Experts of a small language model: 261M tokens.
Below are experts of layer 5 (counted from 0) of a mixture-of-experts language model. Rows are named router (the router's row for the expert), gate (a neuron's input weights, with its number), up (a neuron's input weights, with its number) and show model dimensions 0-63. Each number is 500 + 25 x the weight over its row's rms, rounded and kept within 0 to 999. Numbers have three digits each.
After each expert's rows: a language model's description of what the expert responds to; "mostly gets" lists some tokens that are sent to it at least half of the time. This comes from a sample of Wikipedia text that the model never trained on.

# expert 20
router:528477528499532476472523522512471530514492477526494477463535473526526528519471474529471487467525475479527528524494527464520520530524525535472471528514476474514533472527496486526463473484507472
gate7:501497508475550482519500521497502541515464490513476455474495477498485503483472532502480482464500476466498526514475519504521491509506542478496509510513472467486533478502530494522482444491500494
up7:493479515465508486477494507510501560519463468518468493518514515511488488504472540531476488474536508458515503500485513471542478509465496501483499531508503472494472451487531502536484462459470468
gate8:478486525496469513466512473493500521509500529498509499521518457509497474515490515512448528465554497521497517481507511504517545472475484525520520497501475479452510477472490512477506544464473496
up8:494486537493471520485530493477494543514537521523498472491515440502477490510476506516476524463532502534480533517514501494501546466498501524499516500526486470473517490500473482481523530477462490
gate9:511491492502467500467517505482458534481498542464515495499515465544521501500469528483493453462497496513506508504502460494537546513535535485489471509538510485511508530486575521519495481504522504
up9:509453493479487511452521516488498530478464491490494515535501485518501483536482513528490489451504483490480520490474499488536543473549519492474484511512486514538488492507542531533473459508503490
gate10:507501500520525522515515511528477538556486502524471501536495479509515553563526475456490513495525510510499503501501524524535495547473516467464513479489493502492501511542514513508498524505538475
up10:495478477507500471511507495498536500511455499506464463500503505499479444481465530491509510514509487486524511504434514525500479547494511519477483513504459499514498513514506509538529495491493484
gate11:510488486492471497490510480489508600504513495515490525457449514546486487462486484485499554494551440511504504503476491502495482483495513485493480476518506503507516555520497493518565491534483475
up11:529529538499518485494530478479502465531471457471503481510497489526479525486480434488489557508487464473495491534491513490522559468529529527483475527527521511523518516489463479504515487502498481
gate12:492513491515506487503527480542505550499526512517541491448513464526515501516490469496486493485505512487531491538522477500498522514533495508492465505525479572528509469511535543503497491446547455
up12:453510520514502469519480519490452545489521499475531543511493462533521537494513495483525477515500494511528479495495509493513499518443484492538462504533463554511513469467501539535505503504557503
gate13:501492487507507498505536520534491533503425513504498484479506496507505496486502457521512479483466486502525493501475496498547521504508507505473515501547469474528504496468522504538495506487512511
up13:510483517468551490507489493532545527533460453477475504521504522530521499491449492536477475485474492479508543511520542495471495506492497457516522461534508481481494539503492492490464515481464440
It responds to: Commas and name starts
mostly gets: " W", " pro", " Bro", "ang", "yn", " Geor"

# expert 28
router:519477520501538465476528519530477524521504471520501478472525473527526528527471477532469494474526477478532530532490531478522537522523531525470468484529471478522524479529505513522518473496505467
gate7:502475493525480477410530470494493526494479552496499459515553451518486515542504522510484459533496468534521503485505487472487499492527519466471515516473493491582520540495543515467480444505495504
up7:507492511509497466498487512480512510502516522507495469491525473521513546504526457513513492445511489509496516516513562478481476471529467492508546492519498487478462513553454530531564501468497492
gate8:469506489491510496538461491498522492513500503510525517426514520529517503474518505450495497478551397527506510531513490481485442490531540556489501464479476479486506499508543478490514503485495486
up8:504500501472520534518491477546501472505496511477532524458501507543510513522521489493493486476537424515528531525514510520494467506541539557509496459495494482488518481489552497480530504515507497
gate9:490474485470568479520526506538498493435500522553519462532493526507518494475504470507495516553530492476500511500473502523446475513527495503463541472506515470498505513531537532502542500528541491
up9:581473526499534536518502511497485488493523508516522477519499514471536550535523508480530507513485470497504473473490494493482493502517549494456525461494553499473473482515551524498519470467527523
gate10:542478551465505522430522478513509508489521483564518521487471525477505545527497516475462519510477489484524490482479478477573516485478518502468475517470484473523545447467517497509496524514501486
up10:542470509456526528431523484512533517468522459524532520470483536475509550526482540489484520509489514497508528478460507436538502485469519523491480513443467467536552478482517525510499530513527500
gate11:578483496490493510479449496515544513501503496506481503519511507464547497493507514510525535488524475488453515524465500531499498490500515498477481492556438490521517497479427511517496481565506524
up11:505471498473492510496508520521441507498476495468451494492468523479540494547455489532516448517526512482535489489506513493471522535514502508491486515505433512498477473547492505500500484517495467
gate12:526486487480522527517536487531464465516497448494504484418485490492530500529447499533476538508481485513494510496504468468535477529465506510484488523518470489500545479533516421491506520500488489
up12:540476499496509484520545493538502476482467505496538506516502475516505509500465481558452533508523473478507526479480512513513484521473489496488501518517476509523508489492471450489488491494463514
gate13:477478528536499499483507529496484500509479423528475548454508491492525480506485505543518521540511537514488495495463491538510473499516454532503535482480490524471474462482522514514502468490476486
up13:500477494492510480476486512510480511516492454505498527431516524492577490494497478514496507496524546499500496485454495514497509508543489531521546507488492527482504457482501508521539454471461441
It responds to: Digits and -ition suffixes
mostly gets: "inal", " art", "resident", "ational", " re", "ition"

# expert 5
router:522462542517526480476513545514464538536504482513496483472519473528510540527484491535476510487517479474529547549498505487511533548531516508473467525534479450550516471533496481515491493478506464
gate0:501507548481501490511536493483468505488498478484498509487466518514482505528523472563497505541480459488490501522475470473509514535486487495506500489513515485474512443480513534520536498479466534
up0:473517511488460489489490529456467516486488487493488492500531496522492503508470497525531493494485480474504473501491472450493509610501505447494513482508536503453514466492515515489508544446479516
gate1:500522538490500534501542455505525550523535526518508468553499496476495511488494505492486504465523472460514499539481540519487492502498494541493481543491533507514542489495518492500517469516485483
up1:499508502504473511483520483487502530488500508487516484558530513503532480462478497525528498451529470481557474488510502502500506483512456475491493478517497515521525503490540490526502490508499488
gate2:529475538525529511478542487517472541511534492495495482494516458518475489521489532516486444482508503473514521476485514544478521518501547527513482517528505496490498512501517507493523502485484502
up2:542463524516505479512528474499496484558510494560512476462514482461534497529521523543488486468494493472528502505460487556499504554496529505499445501513494480448493524541496530485535506510506486
gate3:500514484455520503496476498477532484493475458493489504541504510553522466527492483527503513501498527507531538483523502449443493442471468465512511538457505462505494508500532502537516498492517475
up3:539546510449506490506491473472502454503476511539532482513482528500545462519525488532497527515503545525502532473510525460481464479501490478542503510482525483534507492529505505534495490540505489
gate4:526439512502506517494528570465487480525522487491495478476501492504525480504444509510491529461475504506519503498515545486499476497525496533480497468502484547472524517516526507490530488478480511
up4:508466484505496548489526502481484486487496503511567523522491463515533477494490487471470455487539480500520521514487549497490497512468528531458486499483502513513485469495524518522541463503516503
gate5:514510502508500449482487470543480502512488518500484509526423472506490516471515490500526476515499485477492522477518510512490485519501486524501488538566467533492456490525502553508481529517513495
up5:523530483518481461484495495532454478524491526485505477485440477488490512502544477494532475524497485498503480498517487501474473481467466483510511530525499546497470482534501553507483517482518488
gate6:496491487468511500491531469487513475472503513485504461499528530500512535511494446490510510448523528489539537511514499512502518511480560466506488468463499472483504521508487523505487521451449466
up6:518517503511519489528528515519485523536507486487497493503502447510489484486479474526486494495522450475448490480500524516516521490543509517434494533502483520519492486512512494510505489467496484
It responds to: Infobox field-name pieces
mostly gets: "ied", " January", " =", "ten", " Gl", " August"

# expert 4
router:519479532501529470472524529519469530528510468529483469465529474531528522529475476534473514481530481472530527528497525467517530529526534536468472544523474471530527472526517508530516461471515478
gate0:547532521529540548491464474521494468508491526501511459528485514493511534524502544472519495440523498456487505504463481494505499498502509508503472490487527448536493499514485501520497481474495495
up0:553509508537510507479511465511533472494510492499514452512511530481530519488507510456512499482510518472500533538453478512514484541513514519490511482527499524504490509493495493496515496452529448
gate1:500474523481499500472543554508478512489483469498518440484485433540464511566509473531497507474512506461469466513492502513528507517542457482488494515488491478541549496509503477490507473483528449
up1:502465509489500502483520543497489478504510448499537451487467480533471473539484478528503489507476494510486489504514478543483490554533464505475510521486469505518506544494463470512485467484516467
gate2:512509493499456512520500470495484506486522471518499454461538476511514458512491498502497489497513518524516494517531522473529485517480480488476468522462496484505496508558580520484519475527524487
up2:518497509495506495503525481512500498475537502535488450447511509542517472503519475500524498522490517495567518508463498470500529521502510495501455509430496484475484509559522527481499482527502507
gate3:507497525515500516531495483525523485512524488506476532492513469510517547509490477464511494398510486500492486522498495533525509511469524542483480483485497498510492502480500481505467489514483516
up3:544480526487509530504524461542549518495493491525450518452538474528487554539479486485518529503516487480507497536500471477512507514522506531482491478546510479504575493484484469489472484459528493
gate4:482498462489515508512551482506485494524480505495491484507525499527511528499482502534489496495510483479528505474498477501534496517501551503467480475491470481467487468523501480502483475545473491
up4:497512495479462511532518497542500509498440521497509499530505467478512508524484487468482535438508516518480487520535497468476529494558502463502521467500469489477534493483490503484478436510510497
gate5:534476483533498459524465501495487548535496491514505514497480507507514502505469535500488477484471494478521528511510498473535508516516491544511493475535449527482485466506545517476485523496508515
up5:528491495493519532483468512511431502516504504504482420504483516513503464484478517542487503461510495481516469496509468489493509503527466486495507487513473545527530457507515493480509489520535529
gate6:537496528487506494542486495515529495519446462508496504485479498512540508500432453553498520505481467511478525511479521473499513486578482485541465491526494520493519487510523477517517479460482471
up6:527525498493485479533472534491502493538498445486478480480535498541497452501539481503499526497487423489516489517456469499496508455484484507479501474487502504507530501472495486492482484456479525
It responds to: Table pipes, list dashes
mostly gets: "em", "|", "ana", "ica", "ruct", "и"

# expert 30
router:522469524489522477472522524509472524525460476530514471478532471525532531529478476524472506471527478472528529527498535465525530523524531524473477543522470471526528468522499525528490479502499475
gate0:522500536513523506495507537454507533531472515542481463537482527495486508482515539522482506496517494503522488529508551463502498509519496505490537526499504460474522492525502510534483489514468515
up0:519476514522516531522481534493467483519482517530467486558482520507479523507510541501491486491535499497509489532493560483536497527514486496474506504508519465472527514525513539528499480504485487
gate1:477486515488493499480509548508473542531475514475432477477505489529527507517478504487481478486465498509489503524473507510475499496502516516471509488484507436498542522483523470524491514512471510
up1:476500495472514512503510548513483462522475475495477453493498481473502528486479504497478485487491472477510516542505487511536509479480497505453527510505483519513527509491487455516508525513449513
gate2:519460522458514491499485494538475509503491474477529487500519481516505502477529497526519515487499462470459507512509503489456500506517496462500464492435501454503484468509481478528503498510530477
up2:558457524469479504461556506533498484502505478484513470502519509522513500505502498514418513463524475469515543499514479555472504526548529477491474497501500456512513498499520446510500485517542508
gate3:487497522462515486512466482550483501516492509477513532441473481521529505486444492551509496444524533526495508477482508508494496508538501487500484443485449512476485491504539521512521434464481479
up3:472491511505520469473511502535478491510472529510500452508524484547512498504486480537500457483527446536505470542510506478503484478492499501505512416563469517460518484472517517513531460457501472
gate4:509511498515504442490499508522485479487502441510486478477518524482531476496475496525534505495487484476475498498505486496505516530508551489444487483560469510518491472525480480495482514500493490
up4:521499518494500531516537496547497495512514611485478501460471484498485500517482497529521499503507498455535479503458492510477527558531480492493491486516505526525528450510485523541493497508489479
gate5:500468500482477536486469490499474464503500494497515484498503467508462479529489476511502461482481497477522513557505510491579496503506473486507532507472494556517523547498478506505516486522498518
up5:504519501444560465509487537507500527498517492530527456485501486507542481520489468497507490439544521498495487498481496496474515479490493491482485496476501505507515509511494480507512456490495480
gate6:513427496510508465523491498545491517474475496498479526530468477510532526509495484496487515505470503487508524515519475476521489511539524477497457516550510463482521533517553474497497509483467518
up6:543509545507547503491502512528510538516491494497514506530502513552506484487489470473474515498502471477476492517556511491516507540501499511509492486485500463532505497523509445516497480491425476
It responds to: Cyrillic letters and -er endings
mostly gets: "er", "uc", "ly", " he", " Sec", "ac"

# expert 23
router:527472526511531472472527529519474518512504473534499475466530474526525518525472468528470500483532475476529527528484523471519526521528526526474475518528472472529527477531499487530486484493503468
gate0:469484486548515436499517472527515466474502472545505518469495528548505491475477479502487518494481510507477502473479530487530514491485486510518516471506453467503502510494495451515468504488540514
up0:495496476556507463511513463505526508456497468560509499490494509537514500485482489519483489489516514505489481466496537497519506493455479534514520487520462462526558530497480448526467493504530496
gate1:506505504495556460491526493530486531481512494503469493505501476475511486505478490503495469488514507479473539500511500525537511496482533488447512547517472529499517470517491539526481464532449462
up1:477500584503497439474524532533499507533521498531454457535503493469514476526486488480487474490527482468513510514504540499526473569518501486475508520493487515459502528516519536521479477478472455
gate2:481499514508491462502544527520490516487532467472505535498469495549521553480490524497466519490502541490538517512491488472517515507498540537502454512539488482536446502498456506496513465460487515
up2:486514488494503444514505552467481494493539440487484512505473491496530504512489493511443486495501491510555496511506487483540494551487549533487482496503488525521504515556456470498486471444514492
gate3:508515481528544515485503515495471464507504482502505475488471492523551505486484491458476490474502511523501538515475514482499474565512513487519482508563514517489550475493545504539505435507491521
up3:516520478509511501504496521483479489520492491497512476513477492501512526492475460511494475511486527502508522484476488509518487558486509488517489494543523493516539488480551509528495448485537501
gate4:517498514506475522496474501510477484460498479546501490502507491496508495494436561526495500491494496476525501516486495481537497509488526506524530525506480517496496520515480540498486471510509488
up4:482499528508537510506522584479517525508507485514518465497496519558545505519529491484516559513495473485487530440493461514507509510511501507470454520493483483473527499470490480516524460514522476
gate5:469481554503502492519527484468530530483505526500532427503519472502498538509513487514513499498514471494514547481483490481504518516491457482501452498555506496509514507504446497521529446511468484
up5:510487509531503469468476489483545544504486411502484464523451504493518474466462509526458499507521524478487590500501529512499503481496515498481514481494501503488531521484474476533526544540495490
gate6:530511498500501503530547566507477471519459505465496471455534486491506490517479478523457477486479493521481476525492569514511508499492529492464513467558485500472523475549492494507485501505491519
up6:528510500482498508510535568495512503511472483469499506465521500515497501527506480525491501524449511531478465523454533518504516515493486519496514478551488516469520457548494515505502505475492508
It responds to: Mid-word syllable pieces
mostly gets: "az", " E", " cre", " includ", "urch", "duct"

# expert 16
router:516482531506523469480527522517479529526460471539485478470522472528523525528478474529476531478524481476525528525496521482521519525524524524468468511532466469515524472530482491535558478503514475
gate0:508483474476522483488504527508495495509481515510485511474537493491516556469508505593480481474536472423496522534487488509471467450512492506499500508515535489526495503483526465523487472512428473
up0:511465494497519515496529542482515558508491479469504524478512501501473518494523481517535508494530548448520530499499500462514481599504534492491493550516510507513552499520502517486499480533501462
gate1:516476505517488516456516501465534465501487490483520502480494512510476530537454508499457487512489473522518530541502486503501468524522486490486469483500490472536528497515544464481542475451492493
up1:501478536503530524487484531478515503462474455514564455522496511493514485506507522510462497515474468499533547503507498494487464518522485467497466512490468468494525513528509515493538481458488423
gate2:527491538481532485482492483499528515507554491506494461500480503489491520506431522504476504479493501469496518499525482530500487526520499525507504460568523519511539522505482488476474479497517534
up2:506481512534521498472501512466512530481533544520493498497498478489535515526476522537517510479488495466482486540486481495515495509512471545498506474494517489571505497482488462500602470474502466
gate3:509526490502494488511470483539519529488494533528495505501496468539546515513497462459486494479512505511504428519506484486488446533471477489543467532466470525510500505531522513493447491535541485
up3:494481468514532476432526530496491517506497451545497507487564479525534466525498477516506485482434449465530520497493533526401488490540499504481482515536513458484484498507501492521451495547471494
gate4:477509510524487504486484519517473534492548491501525518476491476506516494489487445517452523499505498529500506516483523508490512484521508558520492484514513461503501475552488480496508528476459495
up4:500505474531525532504518509484542478486483442465458512504529490497554505419501496528493504543504478501500494478479492466513506505519503522464458480473454521497505531498521484509502531525538512
gate5:499519440521473515523459459512496485491452443483516456505503521488503546501521515537463510531470480530556525487504495481497492529519528485498512511510480486559522493520501511481480500506549502
up5:528522500526467489507487458514473443452494468517522469521463481570491528474531505531499553504529500495527539482514558504535496495513498519471496523530501434523535463522492495502497507510526492
gate6:535509488486507515514496504492508493488518469509567513506515490575509487494491457480503487582530492476535469523510504505522508486493518548511459486522455464491481410497521500512504509467544491
up6:516507522477523512529512528517479499542454537463496474508471508487495494487486479502514476449506445495470494542493521543497512538532498535491471467475481473496519494538512503505500500495514506
It responds to: List dashes, word starts
mostly gets: "oc", " cont", "reat", " On", " For", " ab"

# expert 25
router:524470525491528469465526530515469522516494474529466477468527473532526525523473474525474506477524485475534525528505520462523524526525528521478472522512474477530522482526511505527490475486511473
gate0:496476469525488534495522472477462507463483489513540465526529490482482503486510509512445544449500493459498535507481473520486510494532482521490453499555497434527539513468503497555492491499515471
up0:511473483539510522499542490511466520496486426533520458534500472502495478497483486496413532451497476435496530505464492490500510485510522518495436477519500485513535528505499479485500487491512448
gate1:494525486530495481503572484433512504502555469498471500485531441516504505518463522449445493493516490470538503512457504500532504475521458521526474527506473466507508504504529480493504416481517483
up1:483471542533522510480560493514487509496534509502505482509487451519499511501471461524482468521491538500523517507514526488541507482541500487488479504502520470517518457487550478547450489516513504
gate2:470489510507511494492511509474454512469548509476466490489515529527502518554507456505491503493511471507551516500481516454540460465509516525460473534528514486483517511516461483479523517514431489
up2:459499508496501460530528526509455490531492482459486502508531500511492463489486477537528505479466468511517521532437507472457511495486521508458482516454503515460512516529452473520505512512442498
gate3:519528515495487489468522537507488540516508472493549509474480489471514506534500505472521509456497434478504484514485540501499489513526489488445496504519491497500496486469488422526520512485524451
up3:465495516480488495527515541502511503517543467462561481495567469553482466500477491528525532504499451494511505529514513502489465514529551532556469502510437512511507521534456498516509482500526525
gate4:500489555488527535459479504534487466495461495503439525500525518485484506490471518498486529482493472460567474488450475545557519527479508503479465490482483520487475469520456484464502462502454526
up4:495509538455496512474466521530478479506474478508434508550556503490516514510493492495482528464503458472561478493468513504550520536501493495475456476495506492522480487525495476493517458487468521
gate5:492490562452477500480590473490455552512492470482528515507488462547514480481461468529491477487497484478512502480500506496552498534513526495497458465491529506517485484467460474499512461457491504
up5:488490496484565513506542492487478556492525524504481504499506457549515479502495471539488490475484481478483507485509504536526487490536489484480489534525486487495530485476448483503510485479494539
gate6:484441494528504502519524522480510493495515471535506476495501507490516485532477475540477516441525502506514528547487542480525554525499489492484513476532510504481498475528510504519481520545504470
up6:460500501516497515496514514489507496508517518532530488489524515483485516529503472533488498466508483501537488517451508514560508478528489470450496472539500521508487469554522506511497519518499495
It responds to: Capital initials in names
mostly gets: " J", " I", " Q", " Ch", " Bl", "ived"

# expert 15
router:530468527508529481477527527544481527520450475520484476467519479530524533523474484534472499477523470477525523529494538465534518525522530520478472549528472481513518468531495508525463480508503477
gate7:491531499494472495517575497463509489492527517500502486539487519510493538522543535499504453533530467513505510508504449515464470472535506495529512488506507488498497521486479482496538520488467509
up7:504521520505475467514588490466487491506501526493521489518487492466486524510524565518492462528508492514505514522511468522439491459547532489536515484504520503494502518502502495494520508472488501
gate8:513556516501544461519470468481464512512499497566468499524500513465477520515540498548515500467525510490506551492509492496505495527512477505476493532466465491504477451537489486499481503574504527
up8:457548517507487487508472514462489510475476503545490512515490491521473474491534462502491492486536546484495494499499503502499477512480499519496519509473512510491475436547529462465469487503457509
gate9:495515527552500463487516464501454460490453503536527520480503488521524508508514531495469486443506497480488572552507525491499526524496506518499475479486479475505535508509488511544508492500484514
up9:511469548517482466488516465523486473522465513566526491512513495511509530493513520492497477442531490443520556531462561482512488536511493509483478459490515456535520498479464528519512471482486484
gate10:497509465529478508534501515499503515486491488444513518456521517489490509495478439532516499502555470508485503508485498532454500559528504518467467530538471485553496446503530510484482500494496487
up10:470535464508518498504467517477509549484505515430493512456559515495511549460480436508506495494529494530479497501488504554472487510519495519481468510514451512544471450507515524493469487503521518
gate11:487470487511462484519572480492467489502489480493522487460491500519523499516535467513472509511497507497507534488493469470501500495516523454459498513485480518479508556509464493527549537488486507
up11:500466493505489503491574498477545484485512488500506470474481481477489503504511470482486482506493505498530559498469498477508528511515535491452501518512460507513527543479474509492527537523514480
gate12:485453500543516507504514505516555507433525500492470496513489485545524503475478438546465506466517526509485503462516496513519496531498511498523490484518529515449487550487537529506493515513459507
up12:483475480541511488469527506565505493471494463496498501533489509478529489452477460529521489462505526512487410509507487542477483486502491522480506508505485501484486553520547512495483462479507517
gate13:498495521525495533459490558474484497495474476501500512460559509483527536500480499494500465515527497484517501546466500460530504527511510469525503507521476492522489504452492484511498511503497517
up13:478468466502502480469521473464455493529501466493489491501498495484483530506459482502498475494501505507515491479508517498520490450519538491503526550527544495522514494584495448518498574517497464
It responds to: Numeric digits and -erm
mostly gets: "erm", "6", " than", "4", " within", " "

# expert 14
router:518487528487525467475530525524467531520504469531524476468525474529523519526472477526473518467528476469527523525499522462524522522526522532477471480525475481522525479526498500528525464503513472
gate0:470479505525522508502491509479544540516522473527507499449498510495486474475491501542479497515508517498493530550472516514527525467455521541513457450496498467549549467468529480492509506553506514
up0:465482537523505511509494526515536544486514466520518527442529497496479473494494470528469476512511516486505551567465488516521505486452537551495478468490521498537533468472530496501485480537481534
gate1:506510549475519549531452511495475516506493491520495470536479458492479530514477517525518508510495477519586496490497517498503528524510518511510524519513497512518511484499491499502525507490508508
up1:491522516481490530515497555513520480510491488479541486521547520492531523468493474468465521504503462488536488483464544475522516519523521477473504480478476479472517475503506498481503461526501517
gate2:508477515518522542482507521544502457511550494531484502532499479524502494478473469482470510475516520542505522544488507503451484534521532462479490535516517485545523509551526520482535505492490521
up2:488471524530527487479510533534509514482549476499488506522483501528511555479474552522502496502506499521522493532548493498530510529520514487482464508510485483519505536509498505514517487472497492
gate3:484479537503471488485533491476515464504490486479463493431492502475521517479444467493493509555512477480487532508512540455509538531465513554467498532520505520536575469538507511492481449489505474
up3:493479535509496513483547529508510520510506498488478478517520457535512525532483470489487494459512499511499513487558523520514536535485476471508475535501481543540509461555465515495495445507520495
gate4:522478481534486517515504488491491485509479531535497494516522486469534494524513505546482514516507459483493530504512470471550483545523471507496516485510474499507500507510523511499481483508484500
up4:508468513493512483544490513538475482509464469476472491517497470510461518478462531485508476493539462511498513541444520490460511481485478511470412511465495460479550474490498470514519463495479428
gate5:547531500480470489515528507491504530521493539531522475517499485531572491523476503511479528475472492434518516521520539513507500521517489457496497500536471482488496505549507524496528496522491454
up5:527518506486506511500504495493494499500502500529531479521471457496498506474537491517513524510483507511501473516488522491507536493504488488476504455488507500541508516523546514491495498570494454
gate6:542504515518489445477491509557488512476518514505498470492471488489531578508502448506480501481530515515474480494514517516500561552541479508483504497512503472515478489495458476516491519505512470
up6:511471538517494481519464494549445503515562491503487546505580495492506495524473521488500492489524484456488520491538510511474521493503490510481501505517468504490458493490486523526457528505508513
It responds to: Capital O, L, G pieces
mostly gets: " O", "O", " Pl", " Re", " Reg", " reg"

# expert 3
router:522484524493527479470528532527473527509524472532501478483535473530531522533470478525477540472526478466523525527493538470520530525523521527481471497532469475519531475527498514527509480495496474
gate7:501454489500513502507498493509509470494465474533538470524520511507497494483489478485547482476515479479500431515500538513528506549511478509505518469475529521473487502544516449502538505499452510
up7:522467493497532484520528501495522481522501472520528474526510495500537509515520470483521509487484458490504460504484515535528516546519455521498499508485519517478487535534524448539557517489459496
gate8:496495550519529500509522480540499471503574504491514496505480484503515494496476451505474482487500502478553477487501507494476489521496521517492501454456492531524513548496496511573480506498504521
up8:500516561525554490543513483522494475525556519460559489490496519498518535496486456524481490462497482463484490515497479452499516492521497526480499482490491477519501520502532500505491479491504505
gate9:501414526498509530509478530496468561490550500443470465468494498482536471501498479513493511503496505519501527507527543505507516474534507510487504476530446484479513521535496508506533467490505503
up9:501476504546533518489536472489508484481523503474442498484497503517531494522488495536476478525521495496509501508512555506474555500509497497467543500547501520515450512510499540556499529529519510
gate10:496477519525513507495467526482483508528512497493512502474524499515516462524484501526493470505518457473521489492480458487505505464506510484531474516511525460500508475554500517553481497515435550
up10:505484495526505457508509530472485544530506514461516493491514479523513489527496492526532440480515436457531479497470475529516497505517494458501468519508525464520491491542527499502493507537479501
gate11:482504487512483473531518503549505471494476491502455497476528485538511553530451481501422480499497514501506498510502509518582504497525506511505482474514527505483481481505501533499504538494483452
up11:463470537498501477458471515491496533502477493542445479470485515536528553532527494500498492500470492526511545490474517498494508500516513507498487514517467514530518484512471517530494465488518506
gate12:529494479439504531484526507503488501502511533509506503473523461490501501505492494484460509530502530500523527494444528542503537493509557546508508498533526455519519473506520471511504544506553526
up12:503462552458508494463556525524464475513551485476513484496549476522506501518476496489463510512483528513522525483464547473505543505538527510460505472522478466472494481504506496539473529478557500
gate13:486464528516513510501484449505491506529484523474534487471519546490554494500504448523504475516496497488544495508462471499541495494479468484530474523567525513486508504602526460477461552519537481
up13:495465503501500543491449477503474503523472503466538503453537500514551503497478473540456486495542475459531493485483480509531487487486511494502492489483517513475510518532509426431490549516500484
It responds to: Line breaks, prepositions, suffixes
mostly gets: " for", " through", " more", " Se", " feat", "out"

# expert 21
router:527463524505523467474530522504479533512525468533490473481529474532528525528470467526474487479523475475526523523497523477529524520523527527466468527517471471525531467527503500525502479494522465
gate0:519495514492518506476482512508453482504475499516518456485527518501488536541470487546473488504485516475589487476461531521558539488477508525435483504522523470494495487499469523519569477504524439
up0:516478542497486471442510501513428483500443492501499449485517501496489524547483471545500486493495507496546514486484518499542545456496511497437497515529510496509490467473473499478564468524497469
gate1:510512504544520483493521509504494488535444479518502431461489522486482503469465491478491502459517497482521518521511544500493551506508551490494482494511506490495480523539468390467447477505488481
up1:472490521485510516486511457508496537522506509518503512466524482529537496486529477484515523474497509502543537521481503456505493554501471489482474500537501518514513532502482472523474499492504502
gate2:513520501506488489520493531475531512503497475517479503498506513536489470490490473489481518470502489520507523517546523475507528530485456487429489477482571530481527503527474512504452488470502475
up2:528483482509498499488448497486497539520466458567522495489494468521576498485459517507481471483513470503501508487518499524517521546515524468504501447498467522524517551506472530523464482502512464
gate3:494479510485492463495518495434476494489508505504498498505490498481523512516478476503494528487512501520520516510492550454476483516520536502515529465541513487552541533492476510517514487521512487
up3:477477483504466495488500511472464513509487522511511514509499503500521518517452507509476520460489502499496518497494495489517508502520495537522513527483504491568513496487486476526501503499531483
gate4:513458540489541506519507474544486513520508461559535492482509529500494523556515513489505506496521499514529529522507523513500506553512510524529571459483501518485532490497482523526485533492480476
up4:497462548491513538486511491511420513516509506490494500504476491490483486465465496460517510465495505475514459486472468475538545512487520472512491509494514562417525498500492526496505533490473499
gate5:462522551497497490500524502526487463504515525529501472513507531495485507540493536491471465483492450506518550506461513502491496521497516468483499493517490453520516508525507514567479503489557466
up5:486485543501511485481505482547461482505505503533512482514499514502503519534503536497464487477474463526515554503450514496501500528516523498497492460500534457534526499529503505528471518498521457
gate6:560504518507509465436503544484485470534533480526510499499524499511517468519482497475476543521498476500509504498468546496523503498513509506480451466519461536508497467502505471511535497515503466
up6:562484492510522463501539570492510523537523475484505520484499472490475502508474475489463532514458502493519497506446513521522530473488522510506457486523507530533502453481479473533478493511504468
It responds to: Nationality and country stems
mostly gets: " Sp", " Is", " American", " •", " German", " As"